From a checkpoint of a small mixture-of-experts model trained on Wikipedia: a shared expert of 64 neurons.
Below are experts of layer 5 (counted from 0) of a mixture-of-experts language model. Rows are named router (the router's row for the expert), gate (a neuron's input weights, with its number), up (a neuron's input weights, with its number), down (a neuron's output weights, with its number) and show model dimensions 0-127. Each number is 128 + 24 x the weight over its row's rms, rounded and kept within 0 to 255. Numbers have three digits each.
Before each expert's rows: a language model's description of what the expert responds to; "gets" lists some tokens that make up at least twice as much of what it gets as of all text. This comes from a sample of Wikipedia text that the model never trained on. Tokens count by the router's weight.

# expert 24
What it handles: Prepositions and articles right after a verb in narrative prose, like returned to, debut at, died at, plus verbs like began and received.
gets: " to", " in", " of", " the", " on", " for"
router:154132162155125140126113136119112113118133139132109095122130076096154134148105146089133147090144150093143135101130107127099102138144116107129154104158150093135099118114085126071155157129102121153132170114075147128135122151154126121119139083126122128105054067133145147123098122150129124163145149080154124135148129105125149173087110082121092128110114165148137115144106138113120105123167
gate1:127136115104126135159120114135105162158098138127114156088089093151145121154127091130136151062104125098141114106111105176147108109158178123143134138129105121104165116132162110098141105116149150087152155115149152134103134088143137153138152090157128137118150142103123140159144139141182103166108119174116117049087124088135128120164114120125113128100133139134099129122135083118135140099122
up1:172134101152103115127169132128099143123122148147109154158151135101150158143115115124100107145168122139126154126154109146097157178087142140153091166082094146119120096158166120126130134060121118103109120125118140157115123114092166164090136131119113129122113134123146147114119164131122126110122070067101104089121162083147112165102139138158112115124150131104142121144151114113123125175112
down1:175138114159110124079123108153138139100130140082155116130154114114167124165137144084127088153160146164154167138152146130102140127075129094120155133135150143118056153124099158137152102099137095177135135147128134120159138114103119142106139114133104115103093163124132144094119140143187117135142135150141120148154124094162120123084133090142127110123081157145147121136115135160137087122114

# expert 14
What it handles: The preposition in (often sentence-initial In), to, of, and auxiliaries has, have, can, would, may, sometimes beginning words like integer.
gets: " in", " to", "\n", " of", " |\n", " In"
router:159176158136158144094111137123130151128120136131127121122135097117146134180128129109103152093044144127115127123147110144087125171172116097105163101152126108113120157115102150106144162102072109166110169077103121128125118153123107130136143147121109150114118093122160157131098134179109080152086143073160146137135136135135119139141124113103150124104108135116126151133119124117098102141143
gate0:122124123099156141123106103158116163173104153145123113105115132167124125147133096169124155125104121105164178125132123166109127119109142150107103132135084154125090143153086135082166142118140122130121104109171137107170136092113146127085117123113130131131158125126162160115117172126156087137095120110169132131113178145115138107124119119128155162129075184120103127129128069114145100153108
up0:175121140143117148155124163148163126134150122100118088095076132132140118143127130107178144113104133124145108118124141152093101152095080145139163126152116169125147134071155115125124133099138185141153084143107148120123129133133139115130124122151136162128136121140089162127135155131154157153166110108107131118082062096166116113158094138122133126132140104159148162191111106111123152145133
down0:119132070078176181135134120130081072130133098165177106125090114101143117095107122114113117100141124115169129101109101093120118128097133121092114146150155088161104112172126125155134132150110144100126112124097108152141130159109124132135130146126143117146105154119166118123152068100117128130150124151092124156134154146089118106100083107122153144140129155140145128110125142153109160112091

# expert 15
What it handles: Colons after infobox or list labels such as Family:, Rural:, Parents:, plus the, their, coordinate symbols ° and ′.
gets: ":", " the", " of", " that", " as", " –"
router:147149137139144092106133158144136155129160122106078135142135104111153143146090132159140121119115166108133092098124126139156088139146094123112141096115138108129143162092105185111156140143094124101163135101139121131130141145123127126110125118155138130122079121107115150146145125122109139180082141143177165118208133125144193097127112139134096128075132146143112115154118131148121090127170
gate0:135111159133148124123085122099128127153126115141131094103157104155142136122112103088172101144117141165155095116115160123158135115152075166112156143114133124116122160171142153129198150139114179148148150156118112128140143151155101149119106127120156112095092093123110143126161124127087141132080144159148122092117167153161145143162134146099126168121133121134100121127144140195111138104132
up0:134131087112156138137143085080161135119157097144107132087132167106128113160144081120117128119149093119101102143096138069124156126096105124135138104116148170112131163106157141107186130140166126161104097091145074099166120148136139195106139145157115113112151160127134164131107157122138155136098121122104101097092130109159134115125141131112112138136108114115166129096154120138143128124138
down0:106104147122090155114074103150109094132112108145096149153140125084130117138145096101164091131083172126104161105137094087178145117143166112128100157125155102129149128133126107113142129109106140117139104125122148126105156106156082135128094119132141143134106125146098110125123135202129139068128160128099124099117145143161141090130130142149068134149141177117137138122097126115118141154117

# expert 51
What it handles: Sentence-ending periods, closing parentheses and quotes, and periods after initials in names like C. J. or T.H.U.
gets: ".", ")", ".\n\n", "\"", ".\n", " f"
router:175174164134135161146149170121113138118129118107105134159118107117102176138132117111171132144088135152128132102138131130089124165174093107117147065132156110133130095149155140126128141157134102162154159136127158142105142126141103122093099132118173142116108136132147138100113139167108120172149117106101126125128096105172154128094128120094096110125088159103116118162148135119110115082181
gate0:116117138107141139144146154080101094141133109137154119147160140139141203161129097117145126162144124131136145144135118139104142118165128135118108127116103134151129160143133120115106172141135103138123141158150169124098131089100098102096141136170138084137125152138122150186165142115136105144120108104086101109127123126125114090124154153152106159108077079100131087138204131132113120100150
up0:152108149157112136149130128133132131130127172184150118136152131129140110083127113096154154160104163101207088078151128148147106093132135109177090133125138109075112139155128129137117111115135142141123137122160139106119111091129121077150130140134111123133126140130126137137097138125107116141162147117148113179148115159134106094157135170127109085184150098079113158122143129117117163110119
down0:130103135169119130089101143141147102132151100114121101117156185104083120130137129122181114130161152122128112142127131145140131117137134126128124064105146146113127124156136110152107134062086081133113144184110134110106102171100145133090109116134121094141138127101129131137169125133140106075134144145153125141110144085178141116072101143140092121086132138142170117162119146106123112132130

# expert 56
What it handles: Quantifier words like most, all, some, more, same, and first pieces of place or compass names such as South, North, United, Waterloo.
gets: " the", " T", " R", " United", "0", " two"
router:116123116144134153118109171111150189127159099133093112136129080065102178155126137088152132137130134168115169116142129120151122127134127115121172079110136093160128128108156103133150159133123116116133141111122186101124147133133152129116123144140120135125061117105151133127133109172099146126092162117182133141154112094138139207143111136138125114130119122133122112143104156120108122095129
gate1:095126071119162140140088085065130123141153139145162075082137168112143128125152180151128123134105114157106155135111121114153138115168117125137093105137132119110139107144152145099148127123125158075096120137112150126119142146120128131118107156110110095194104135132091135116101078151082109117113110125134121169150114115159092142135133137142132095138131117164109103167133116132128140138081
up1:091163175117186126158132138139097122164100137084103171151156134122111137146104133119160094117134138157172115095120117123178126085108107137096170096120115126101116114146122155114127139105093118108133139131135140107097131115148126150114107171119145118157127124122161116109095145149108129126136123141097146103080111110137122105188143147116077132116137145125160090140110112166141124195142
down1:142128129153107125123159132123156130107143146122145109110125124075171073108150119119140150099141122124110152130177097111173172139131102158148143128152153120115137116108152110129168097146119124112102159130133139134137144106117143135132091116163094134134126136091163129086133193123144120125110099167136083114163140134095103125083102168130126065110102099132133142155154141112142158080166

# expert 26
What it handles: Bare space tokens in tables and prose just before digits or years, as in "in 1998", "per 1,000", "| 2012".
gets: " ", " the", " two", "ation", " three", " number"
router:143160124148141158083128118145134120134090116125087091149113091094135136134104100126118132128121153174140105114110107126131102121164106078144152111183141091152129129143079130117129183129130132149133118168130135118117157145118112102139136115136161156108097084127118184120124134166099148148132164116121141153196094108119084169130129106156127149160127144099149112109146140143126114080105
gate0:131151144169142142095091141113082111126123146099150167084113108136114145139148131116124136113097162140118139082132164132125159133098172113194150093105148114106150117134109091134127167134144149163153087124099127133109100137121128124137107117080186123144157132146118112140172131116140161129122098158119118100098140099123141096139152137160127165157136118172129142090157128173119162097132
up0:107146114140129134137146120114083104143141111110151125064126083103122100101141142146133121110053125130141143137112098114106175118154153144150137104105111132139133101127096111105129130137106101105109131159133149120135097101111173124161100144152121169105143137097117118127142146150123101148137149148116111180136120126147065093126096101146143125089153138090132135120095083108132069169096
down0:136133139158147128099130117129140155116109107117092137147108136142162143135152158094134115100137117175135071095095143140132179132119130138128098153103134105088151144132116153118109183118096133122141132162099144110127122144135157090149131093132127147126121093095174113100161111141132140126140106123118153105155104133117102063173143130142107179175125119173100168116127163183150136113135

# expert 35
What it handles: Line breaks ending a list or table right before a == heading, table-row ends, and surname pieces in sports rosters (Waletzko, Crum).
gets: ".", ".\n\n", " the", "\n", " |\n", "|"
router:120133134136156151134148146118106151086149110118122122115146076062102158109109147121121130086127169149119127108149138119097106104143146105115145110111155050131125115109121069119112159112108115105169155123104167120135133171118143141174149094127168120126116101100159159142113125138120138123143139118133147124156132106118112184128118153098167131110079165136141099148128130127100134102173
gate1:079085119174094141134170098126113129143082121145099188100147140142124127142118134128142124098142111145101121184142125140171084096127125136095136149136150173115143143123140078108145144112125131136154113142139149143147182115117169149143132169101118153102152136137126166156122109123138084131134112112151111145105134148143099127181098120141160128127119107118094133146184107171126102105127
up1:155142116138090115076118182135119064113165144100133142094104123116125135124157113138088127106093162132125171155116121119142158124117135093132101113118065167122126104082085130113130143145101113155108111132117135110146146141161145126147119139133130138107106093156148114172076150112117149100132123126094070134131130136075117134138099114148090149139135096113138106151136100119102135150166
down1:097093142111109105117107163119122100099133153129128155122126136133182145103119111153140124200110104098116137121149147179149109140127160113143110146078118060128144143120100148138137111148133122131117136119094114152152140099104092139126114143120141096123106117177141123116135076084131167179105122116078143101125171151167101115128150129108151113099150119145132098124135132135101158103092

# expert 6
What it handles: Commas, prepositions and past-tense career verbs that link phrases in biographies and lists, like joined, signed, founded, to, on, plus Group B.
gets: ",", "|", " to", " in", ")", " of"
router:163150174157145126118117163130115108097130095132116094133143070099107148126115160093122168116105154140143113064151118103078089125164131107134155092120139077120139110127127125113113171157104107162113175125093143120115118129133090127140155096130133129109089096128150126129123123154095141165116152111148141127184148102133130143119126130127106117129094179156156115141121147125108101122173
gate1:129107114125160144152142120108076124139087118112140158135149087103094127095108152149097119083116159087123177176119130118119122095106113131144091116120108115107106119143148151141106121160162136142115114157111115150132168143104139185152094131122101112100178147115110113107136132147121138139116122094154138125137113105124078173131159125113165123146116137117147072103116141147165060121119
up1:104151124124163133117084120100161100139134091093140099170122124162118112160110130162133101061127161141126125118091141115150112101147111168158108136116124152136122104151128147106151115153107137109158100161154115114093124177132093137126084136098100078105117099130117081114078138107124198122112146141135125140139168122127147120153131130135136158095155104116094118140108168121130126122156
down1:157145113126054146117137122131138125135102123140086127133144107117148115155120072143106146111118076126139145133156136147096134087172118181107142097126131158092139127148107117131129155173147100138133140082126129157074117087146130148148133124114088129136168086115107139120122089180118085113167124103132119136122166115129108141125123155143120115160124150116113152137142097156117180114094

# expert 2
What it handles: Opening quotes, slashes, hyphens inside names and codes, and article a, as in "avant-garde, Proton-K/DM, WorldView-3, AA batteries.
gets: " a", " (", " \"", ",", " and", " A"
router:188155150133148113152144172095141107120133104117124081128144109077158162129120160123118150083098129108098100109120144106120143136156115130192152147141133138142115107120105150110177151141100094128121153186102147102128118159117120126108151155102104131126077093146141138121085085142137153171155137173117153133104116117104128108108101123116104110116126160162097127127125153116107107150133
gate0:132148169135104120140091131097082146152102087137106101165125118129162136147121136135141131122101097115114125142112183041134164154113120125182102142120153154102153116115132131138141110153121121119142145159093118150095115132141107143132130117102107118149077141146077124179112117124089160154162116145134139124133118118105097143116097130097162152127147128139120125145104117166071120158097
up0:143127120161120114084092121158114126107159087104151114133127131069100119145110132117133152141135114089117126143099183107118130107136153108139129100133119161080153158109141102125127125152134088078109185163121113110095110179100125107121153142151162097163108125112110148150149137142148125120118163184155102107110134150163106119165128101111109136082168160113101136135119138122108120096138
down0:076104089154147144147144150203123160143099147144131127136121102154123143147166116092149114167143116150125103118114078153119124127147106138113114133142129159125096114115111117151144186106157107165077091120086107139126106100139156138139099163119148186132162140123158147085129131117176147105128129151101165166150101123147129107110088137132156122142138108152131132120139109117135154134145

# expert 30
What it handles: Suffix pieces that finish a word, like -ood, -ive, -yl, and comparative or descriptive words like different, similar, hard, longer.
gets: "19", "ing", "ed", "s", " and", " w"
router:139156137148146155109143163136134141110138075169107079125148062094119157143116158137129135135129144125150107100153114110087106132172119099114162075135142105151114100088089114116123127118088112129143152122100094124131125156121104107106131112126132138101085108114154158114105140150126125168098153095123162141138110100170144171100114105150098119117118183147135121148104151110118109116171
gate0:125133112090128125183092113101112119124089119101186131180106144163150141139084116120168113132119119093143183118118148179154146118131154141117135085114086129123130183126101169141112148117137128158140160137126113180128124128123142132176099125115161121089092132144138082146177146111139116124151115140107101094134120121138106138138167103133165171134120150126119122121136100140107145143129
up0:143123153122125116177114119136153107099143115145136145134120155116114149106141122081110128101160164143156107109086178147138092120083152131123162117116148163115131151071159143105095137075118119138125116143147134144141092119133100123142100119150089101139142141118140140152105097186154136136116132165131155116183119108144118101137100141111173128153072140172099122123082119140104134093135
down0:083111137136124147132106160122116103114120111110121135147090096128118127139061143118119125090129124187106098123112157128150101118072059108105129108118159128122121120096132154116105174156121105146131140078161165142149146145141095138096132118147106107096164120122146118131094137129128133151171155146080121139150134139127123171109156116177148121126120133121119171121159120118123099086167

# expert 31
What it handles: Articles, demonstratives and relative that in running prose, e.g. the, a, This, that, during, because, plus some table pipes.
gets: " the", " a", " The", " that", "The", " of"
router:152146160155147149107139153139111149106146096131093109130157069110144161150113146105132147126135149153143098087149110105112108142153104098115157086122150103151103107100096123108145164135091114151145169133108170120115131158132131097106145130122139152098065089123155150108068115168144117153117155101109150146159111100155134135107115098132108125126113165133144109141094148109119094116169
gate1:155114119100137166159133097111115155106116130129129131109148117140145113116146150117087089123128081137151132152140093144121115180137135164112103120125128124132147177113157099151092142153152126140116116144112175168130119101121170107146129072184063142158160149128137129110160059143141128152114150166149138084136144124115143149145111135133124166119109120144093120113158108092152151112115
up1:165106129100140160076047132152122097124138145111101162129161097137137158115138096115166114124126145092156119125137146166118138111130109149101168105168132139112168121112128119133131183133125135132125113107125095135159141101151127099115170132140108130137153052134150136132100179139120122124147147101116155138099145127166068121140133100084119156113115142103145144124098117108139143141144
down1:114169093160131123133153152096100128152108126131108150109129128128132151147106109131103129112115140129079165165149097161133145162111144109106145094149170124144145104152135113076158141146094163079179196107147164126113168108110132138122132115110108114141098125142111135174115134117124134115158140145122077125108143142111108102140167079138099112158137157128111138164159135114090123139161

# expert 41
What it handles: Second halves of years and numbers (19|84, 20|15) and inner word pieces (Ex|hib|itions, fest|ivals), often in tables with pipes.
gets: " |", " ", " of", "20", ")", ":"
router:180120147115159147078148153124130110143127109070130115139147104089146126153109104147089155132128149125145130102140092137114110138140091099108134109164147110103097128098132167149140137131139146124123139109101160143151152137164058109107134125131126161120073118155176144109139113183127108130138139147121122140136118115163129152098109118123079108153123151117095087115100114121059114109130
gate0:137144097061170132074122126082151139126124133075172104163116113084080142139121103182109131132107143132159145115129108150127147121105127127109081140177128123121104150116138162150156128093126185102155136117115133139146150118133107119133111146104125084131117116119136132151111105134128128116124108142153110130101103155100147166095085119146132138133113125117061104081115134107113151145141
up0:114197105090114156120145134156127125145125134118150147127131133160097144123144094101141130187131117141105144111163153141163120093153101117139113138102141126094114091146114111140196125144131139076110141120124170152173135129144109104165123137086121119124148154174120122144131092156117129139109152124109138137118129095112132143109078114173117152123129140081132090111128134138151122140051
down0:166167118124127143128142179127135104155130132115130138098130146119136143113134091104128110103102142143116168111092142117136182128133123159147107138120099124130127133131119086146106146143116148109126125144162157111132129086135145142115142138142079153150096174119144179110134103090106123155096152109115149088149106161107196119104163086156132150083128135074131170100110135172109114158111

# expert 25
What it handles: Quantifiers and nouns following the/of/with in running prose, e.g. both, all, each, other, crown, Temple, international.
gets: " to", " the", " of", "ing", " with", "ed"
router:135151143156128153088151144137119106125113084156095069124140103128136141150104172142151146115124152145153100103110091128119118122156102074143165104156155086159111155115101140098105175150102125127139157127115143135106136153093124111113137135139140128109086082101133176116098118149104120158147163092162111152156128103155129168100126110107131147112128109098139122127090160146131119074143
gate1:107096102121145136117082148112152109159142127130133117130089109144116117159143098120145145115118134156146084158128118067107124097166094129137142141174117142168173132099126163135126163076130122136093132137118119159108168115104171172179148092111146128147149174115116156141107124104121172164141102165106126121123105143103112105127121133132088120117101116097154179129136112159117124148124
up1:084161154115163146129141152103075116109116123122082110155088119138097129168105125163108105116097119126102165145124126126140183142133144132115161152101122149159123094136132137153161111110097108101096123127169079103126170089107150120097120135120156117138117117125169118160135135096104131138161126119133162090175099158082148145135116174129129127132105137118132131087178113132151122113109
down1:133099163125138117137154133120126147123140098087087151080144131160153109137151147133145155093124118162114108139134125151113196153131099076118113115140144135127115106138133083132122143079134112122106084129092170112107136150126134083112101139120148122122176144120091087142155137133137135130138152061121144133086100077124115128130139124121074115135171125138131116158065135128139109124123

# expert 5
What it handles: Single capital letters or short capital pieces opening a proper name, especially place names, such as L in Ludlow, Lumpur, Tassili.
gets: " L", " N", " ", " W", " M", " ("
router:148153142159138140104126143135140145109140098125097109133146064091138161147109152121135147125121150130158101090150118106108074139165099092120163053133149103145107105102093127120147151150089104142150174129114155103124123158135112106105138117127120157105076096116158148108103112173122123133138161101132150149158109098133135154093111110126107114134110174134134127145099148109118107111173
gate8:164162139071097113163115119121118109135139139119154110115137123161124115123107129142144093129127102158156096121136118155098108150125109102093143161083079139147174088100146123141146147131147158119115118140136149122119114090167140182113138144144116122092153096115116145161107107133115100125097132175122140091128119187155131088127119130076129119108122160145110111067164153143121157131105
up8:131126126159148124113150095148140131131129150147098152134137114122153120120116107198114128165165105105086136063132138160197124104136123158133167121151137168136144094114111091149103159121100103144090114149101109118124103151161135119141171160172099175116103127130158121113133102134112128144119152136133070154106139135133108131138144097116136148162141130161075112098139116145142121113147
down8:133116197117109133136123136131129088132133092121148113155098108115113071102119128130157135101148110086106116162111126069139129122121114147150093125147125103128108075137111164154164146103099140112102122160119088184137171140166179134123119157139143122144112133113090104102129146154089151122140136122160147129117177107139146147093108127126168125112146118148184133158122148110148138138120

# expert 1
What it handles: Numeric cell values and bare spaces right after pipes, semicolons or commas in tables, scores, dates and currency, e.g. 3 | 208.
gets: " ", " $", " +", " −", " him", " two"
router:155169144144113152080107114138112153133098129146086092122116097120143149125099096152121160126112152163158130107127107115114066116160134084131159090138147084168143136135085168123126149142111131150161134154133134106098168134141115113146152105123127167095092074126147166113126132170101136128139160103136140148172097089108131164119127107156115122133130159127137133120143149149106102086140
gate0:127119121114127111143120145095115112103118174118142151115094091087172110115120132163100168130108132110139174151159103154172098163070170090141144109105187110136094118134129139113153145114136089128127119137174126162150101123070128162108139138125122131160113132155169118156168146137111156140121104146134129149124124140124162154168171125108168127149125142100134135094125128150099140136114
up0:100122096128167112126118172084124147114124115156108125131139157110117132142110075169123125108174115141180142161144127125103144181155131148118081150125153130134145089166153111119162123108104117138116119164089126085110183137079141130119117104159142084127128161190106119141139126140149126116099084109122116117158109115115123124165141141116122125107135160118093146153151139152116087159128
down0:126123102113123128115140131157095151126141115143159106127121126073096082135129113122121163170175151122124159138164080169158127129122167140123086131126135114159133155128134134103112108135067148121121116159157117129131122053111134146113104097129109120135155128108119135141089124147149094112135122110106140085128133154099151116131098099191130152124104058118166136163125106104111140145131

# expert 16
What it handles: Sentence-initial pronouns like He, She, They, who; percent signs and decimals in statistics (12.8%, 0.07%); number words like million, one, two.
gets: "0", "\"", " he", " his", "%", " m"
router:118160164127154145119140097126118138110141087139093107143163065144133155140130145102158144130135122174158144106132111112128110160125118100127169089140128118110090124097099144103107155163108116208127141114094154097120132145129106146118121102062147148118129110126169148119118102111115122147112151113165097124124107107166115159129120130124133120085116136058121092133100130099138125098144
gate0:137153127111094150139104115108138133131096103106101158143156108177094131082159106145106141137102118153158137179112112121098138141097143132148139168119116140098130134161109117157083130165161151161080111103141161155139136131146135137145147110133156109129163109123192149121111130101097141118122149150149153128151101128171119156143105136128133152092153095097106087149094112126191150117137
up0:149097119151131164105142156133114136142134086108120094144161132093151168125122155167089098173098126130150202134114142119127106162120141110130126147062115144140136113135162110130148185127125133143140135105116123174166129133153089101169145085115118135155139102136147161124122125114123104109133137110149122143171132159145127113171152127083137141100138128108124127119143103164147135107067
down0:078163118139136159127158113092129118204174158095080100119122144116136143112120131137134098105112140132102152155079120137162112107142123115124120162158118189126089178132135139145135142126120158131135057088122116080129096133141121131147104144131119099091136124134142150161130119141114107135144103138120157152128135155153140108150127134112115105120128117137080109155092157088118160121149

# expert 63
What it handles: Common first names like John, James, William, Richard in tables and lists, plus table pipes and semicolons between cells.
gets: " |", ".", ";", " John", ":", " as"
router:131154120142131117116113165141115177135140105126089113114146106074147149145133120102149094158155148136136130074152136122100142128154117112111127073092131119117112102139064128093124133170129093139149178118093132146078140126125153118108136159132169158114096118096157145110141081166125122099136153110089138122148145107198153157110120105135122127157122106129123143133106119125118120098161
gate1:140165116136089083130067140130086150117071141120128127133119154085121140142133098131186109128118170137133140117104116107186149100102158141129100105117092145129107109177099134132142123131123152164117149093099114115118137065159175129141133092142133164150140122102109091126135114099108121126150145139102114111085146144133156144120148102117115158147124089102123113120096133107101136120157
up1:090167124126101122136188122152110124099116147121145141152110173165141160119082173073119154073098153104081174150115143100115139107095115165169119099119111109112154130127126131137146149149144140152133124074148129109138140150151117157162126096118090117128153129122160157133113095107149157156110154120131141097107111104143134167104153155121141113143154131117109132156140103107096144119156
down1:152124119085133100161082150116126125146147144115115128118100150168109116122122147118161143140113144090144120121119128175137111156107092128124115145163116122148165091116133116184144156105136108151190130139121127134123101125121164126128151103157109108095106115123102123107150193120044127096098130120113141155114129139127112143110094162099152148123143129137119106124144143069167141121176

# expert 27
What it handles: Capital letters and first pieces of proper names or table headers, like Bellator, Green, Coleoptera, D, North, plus and, than.
gets: " C", " R", " D", " P", " L", " for"
router:146119109154121151109124171130111123127111136175096134143128063116089133137102153155122137140102139160146125111126139111113128115159170104124152105130150115130104095123113072110112146113095120076113148131109135135122147142108123105110100158148104148100097089120151155122083133156129094102149145058142139143146115111141122163119114135134147119074094180145098102113106145105074112122155
gate1:135110096111104115119149144139093165157132105117096146138142111136189153068160150133161132128135117163132135199103108141118149147120172106134141166110128132130155150125080136150104123091151139082103140139130107165145094121154132098121081125111095116148114106125108162128126124128119135145142127098104120113115171124163187147131134121130127110181129165106155154120158098110143147120153
up1:134140112101154093146120129129123146195147175165113084127132130109164157185107135129118127152124104106145125142152150126096139147115100110096150121152119078139080129177152114114120091112112124137161115139115134129116125124076110134150141111149108129102101177125100109107146154103120167136168114134119119105145124108158106109211145131109139104148158159101126126131139159160147123147132
down1:137136071121135128148122155101142108114144099101165141119125155156143138114122120109161153149111173119176096131082110145114156129121096135121123113171071087098152149097108166136096135107109098093144120151072132103144144132128168147098154123126135138135113157137143149127150137178144125137154085122163128123127157146141171107130126136148110131164126127192136103078143133105123160132113

# expert 39
What it handles: Sentence-final periods with paragraph breaks, row-ending pipes and new-row starts, plus pieces inside foreign names like González, Szabó.
gets: ".\n\n", ".", " |\n", ":", "\n\n", "z"
router:110175172129172139179131203151141115115142115146112162128137107129091129156088150108108152123092157132151125130132100145121111143109124103141172112109137143158130120112134153097151138153101114130138178120099143135095106147132141106138121086120122140118079119093135110126129094111126113187091152077134167142150153101096142105098138118099136121150145149136172096131129139126109108138166
gate1:094166136127173162164116170144137116140144096113157139145103100132034083137129106135126121137072134090171110114122065109141163140104133147130134146125115125131150137102115144076106117135137144098125156113141120151107123131107143095196106144102105112157132149112101135144131142127121099157140124162113135124113124122101133107141136131145126129119156150107134135113138095153139172079144
up1:127090124167136172117104121150124107112077118165130102139151085144130138157151118141134106117136123130106099137133117154155136110153139140140094139161135137138149162102138165146106130140138178119150113145128169151111150136148112121146128132121168105088147085218149114125114143154152109093110128113128190116117103147137114147123140114173095101173111156142149139119108098150133138096174
down1:140149117146123144083143114075129142117108066123115136099109090137121140101125166117123127138154108144120137125075114128101112119104128099126113154143115171116118120150155085160119170151110163147093116149077100150063124115135132123113115112119159150151116127091137137118098116139115160138089180125121173151145112076084122146146132102094129134165139123087103105124126097132137136123098

# expert 45
What it handles: Century digits 19, 18 starting years, biographical words like daughter, wife, wrote, and mid-pieces of foreign surnames.
gets: "19", "18", "20", "–", "'s", "′"
router:116125178130125110130090151122116131113144140133127113131130143085081159140131131169113149118111133113125150063175132100116107152138093112093189047118134138108153100098072144109156125144094121118132124143165128117125121136141106167116138121141139144107138078098128114127129133138115109140131169080114141139119135114146154134109092117107114101148115168155074109118092141138106105129150
gate0:160080120121123141121148117146154137141107152140172142154100132128153108150116105145059210097175121135163152084086132089121117145110131138147122143103123112124113119124128124132155108120151129126136094134108113109117136110126130130113126134144129152169114079161092080171114118079093148098149131139126110118119124138084125135105145141129119077140113076111139131120128133192126125110132
up0:153113187125132120101122143136143154109120137138139154093131131094159153138126096114130156090121109110146164112142125119114106151125125159164119147156165127088146122127127100119165144110085125124060119101125134169117121141113207129147127133148097122106169164127114155152110124143125105155139164122099122122135135129154170129132110185110105095153119159173180138119150138120131108111176
down0:162112138148135109124102190088132117131103139122140098127145113131113116113111140137143084147143102126155142127190141160163128110140117077153152178106159123132129154129151086127100158120142115092128152120090167145124150165113123115188167149148103110129117142130110133122091192136120106143136129167130159170154123114128147166132135124126145141093160160139085146104148149122154135152114

# expert 23
What it handles: Wiki heading markers (==), paragraph-ending periods with blank lines, coordinate and demographic infobox pieces, plus mid-word fragments in prose.
gets: ".\n\n", "-", "==", "|", "\n\n", ":"
router:152149166158154143103141134128140138116146072119097120140156111100151136149101139076112106127128141126154100090135104112084070140153097104096140098164137111141105110100070121118151128138088110140137172136107163105143136158095130113107156115129161156101065094100160154109123121183139136156111139087122144137146117105146132124105112123122108110133109158136139095135096149116127115109140
gate0:132120148095132099109117160120151153119149103100135100127153127114141150128113124167116120122140146148103139146121125164126112108143114136131144105144152146167165125140081125094141121109142200151155117112099111175104158080089162131131079136132086145164142100124151113146131132090113120129136126080116126141088101128100123118135144128119109167105113130112166128071186071135143134090146
up0:107081118122124071145094109102136128138075108129100112084112088204079108123136134147122123109094160179088128113121115111148121105141118123128136169112125086139122126116159150115138124134123131129115157145124146147139128113141120107113139126131101119152112101127140165107143127112102145111135101148082141075153110062127123147113106175092186131105136130108115134101129116112100098134130
down0:135126108167144134165118160131134157168134136129100191171148150114140140124114148124146090130121105107105125132115149134179101146138094111117144155135152142152100109126111099119120167132105104158113100171106152155121130123117140106095112151128109131103054158152120150139128119159175126127117115100126129140128170137165137167111113171117150108130091124116144133117130101114143085091200

# expert 47
What it handles: Opening quotation marks and parentheses starting a quote or title, and clause-starting words like where, they, there, un- after commas.
gets: " (", " \"", ",", " it", " he", " was"
router:148152181146125105126149157133102087118135090135119103121167086116135162118107132123132125101160118123131129106136154102126102141174136110185172122098117147147123114127091105111169155142093105132142154141106151122129107165116156105107118161107112140111059099167168156104113148174159118141103151162166142149114095121136149145073124094149115125123124162127123133135124131115103110142159
gate5:129128126145127092151129121116069119152094144119084106104126112153123127131139069112117124085182111091116104160131127115122091126088182143188167140121086135116192126136157125130162125111112104155152148157130118133151115160121161163111141173115140118168110153150136147142147108133126131124132118102128114144090090114127140084128144131158122097125138116149118145160112109162092125155115
up5:129078164095121140167172099121143133136125131124119147108125137115138113124125098099149085133078139132134143117152131174088102096151122099135126133107134133125134126149121116138182141149138159144121108112165104132147073105161142117121126100127114133065111144125105126097130106134158160123112108104116165091175125095099174150128153149122139082125179141118150149071122165161133150122125
down5:131130130119124129111115161131119158163148134107087079121092192139111104167097109125143195154135072130160099110081149129122173139103190157135138121123127119121111138125114119135112157108121130144154116137095084116156128109095130157123171172096120150108132149086118125143153120140108130137173175127133143143121165072121125089101131119131154120134105155136109140131116116130139128104131

# expert 49
What it handles: Sentence-end paragraph breaks, == heading markers and section titles, and table row pipes, e.g. See also, Track listing, Bibliography.
gets: "|", "-", ".", ".\n\n", "==", "\n\n"
router:132153139157133155117141128135128121116134083143116121136154094096138134134119139097124114121142143133161101092139100104086070124147121108108153073131139105142118106073077138111147157130097119132142177135104146124158119150107117118113150107128152138113084129089142151123069144177141143148118146085104150127146128099185146137096117121117112112176112173149137082135110146120115094128158
gate1:151096112094156146121152093148132145122120159123145109160116089123106134109160117076138139114090099127104155110110111107130131113109159132096088126145126150151093126114148121139129130144150178112143154114108079131136099099112143151160083103098104138154122127146150111140110157150101116116139062147122142128170166099186118121123112143133104161143146105088147146139130150143129100058115
up1:121126144122146153091120169114090126145093097142140170143128149141116121152148112185106139109122124153160089105127096142106095189118105131108128159149151113092117125134127163097185155147110149142134169075128126155101149151160120132161144128060124142089138134105105125112154086138148133117125106138130138112141095131127118113097142141107108125111175144117140140116094174129122130179127
down1:096104153160108172134151076187102166135111117131146132101130089091166113147102112128112124118132095074114158180123129120156122134160155104137130125120131120121115124166117146140153045148140118084131095129091129135133097178095100145132116118115146133148188136141115135143148149093118146141122073111124107114128115131156120120141164156147123117155144161131106141155134136124119130146137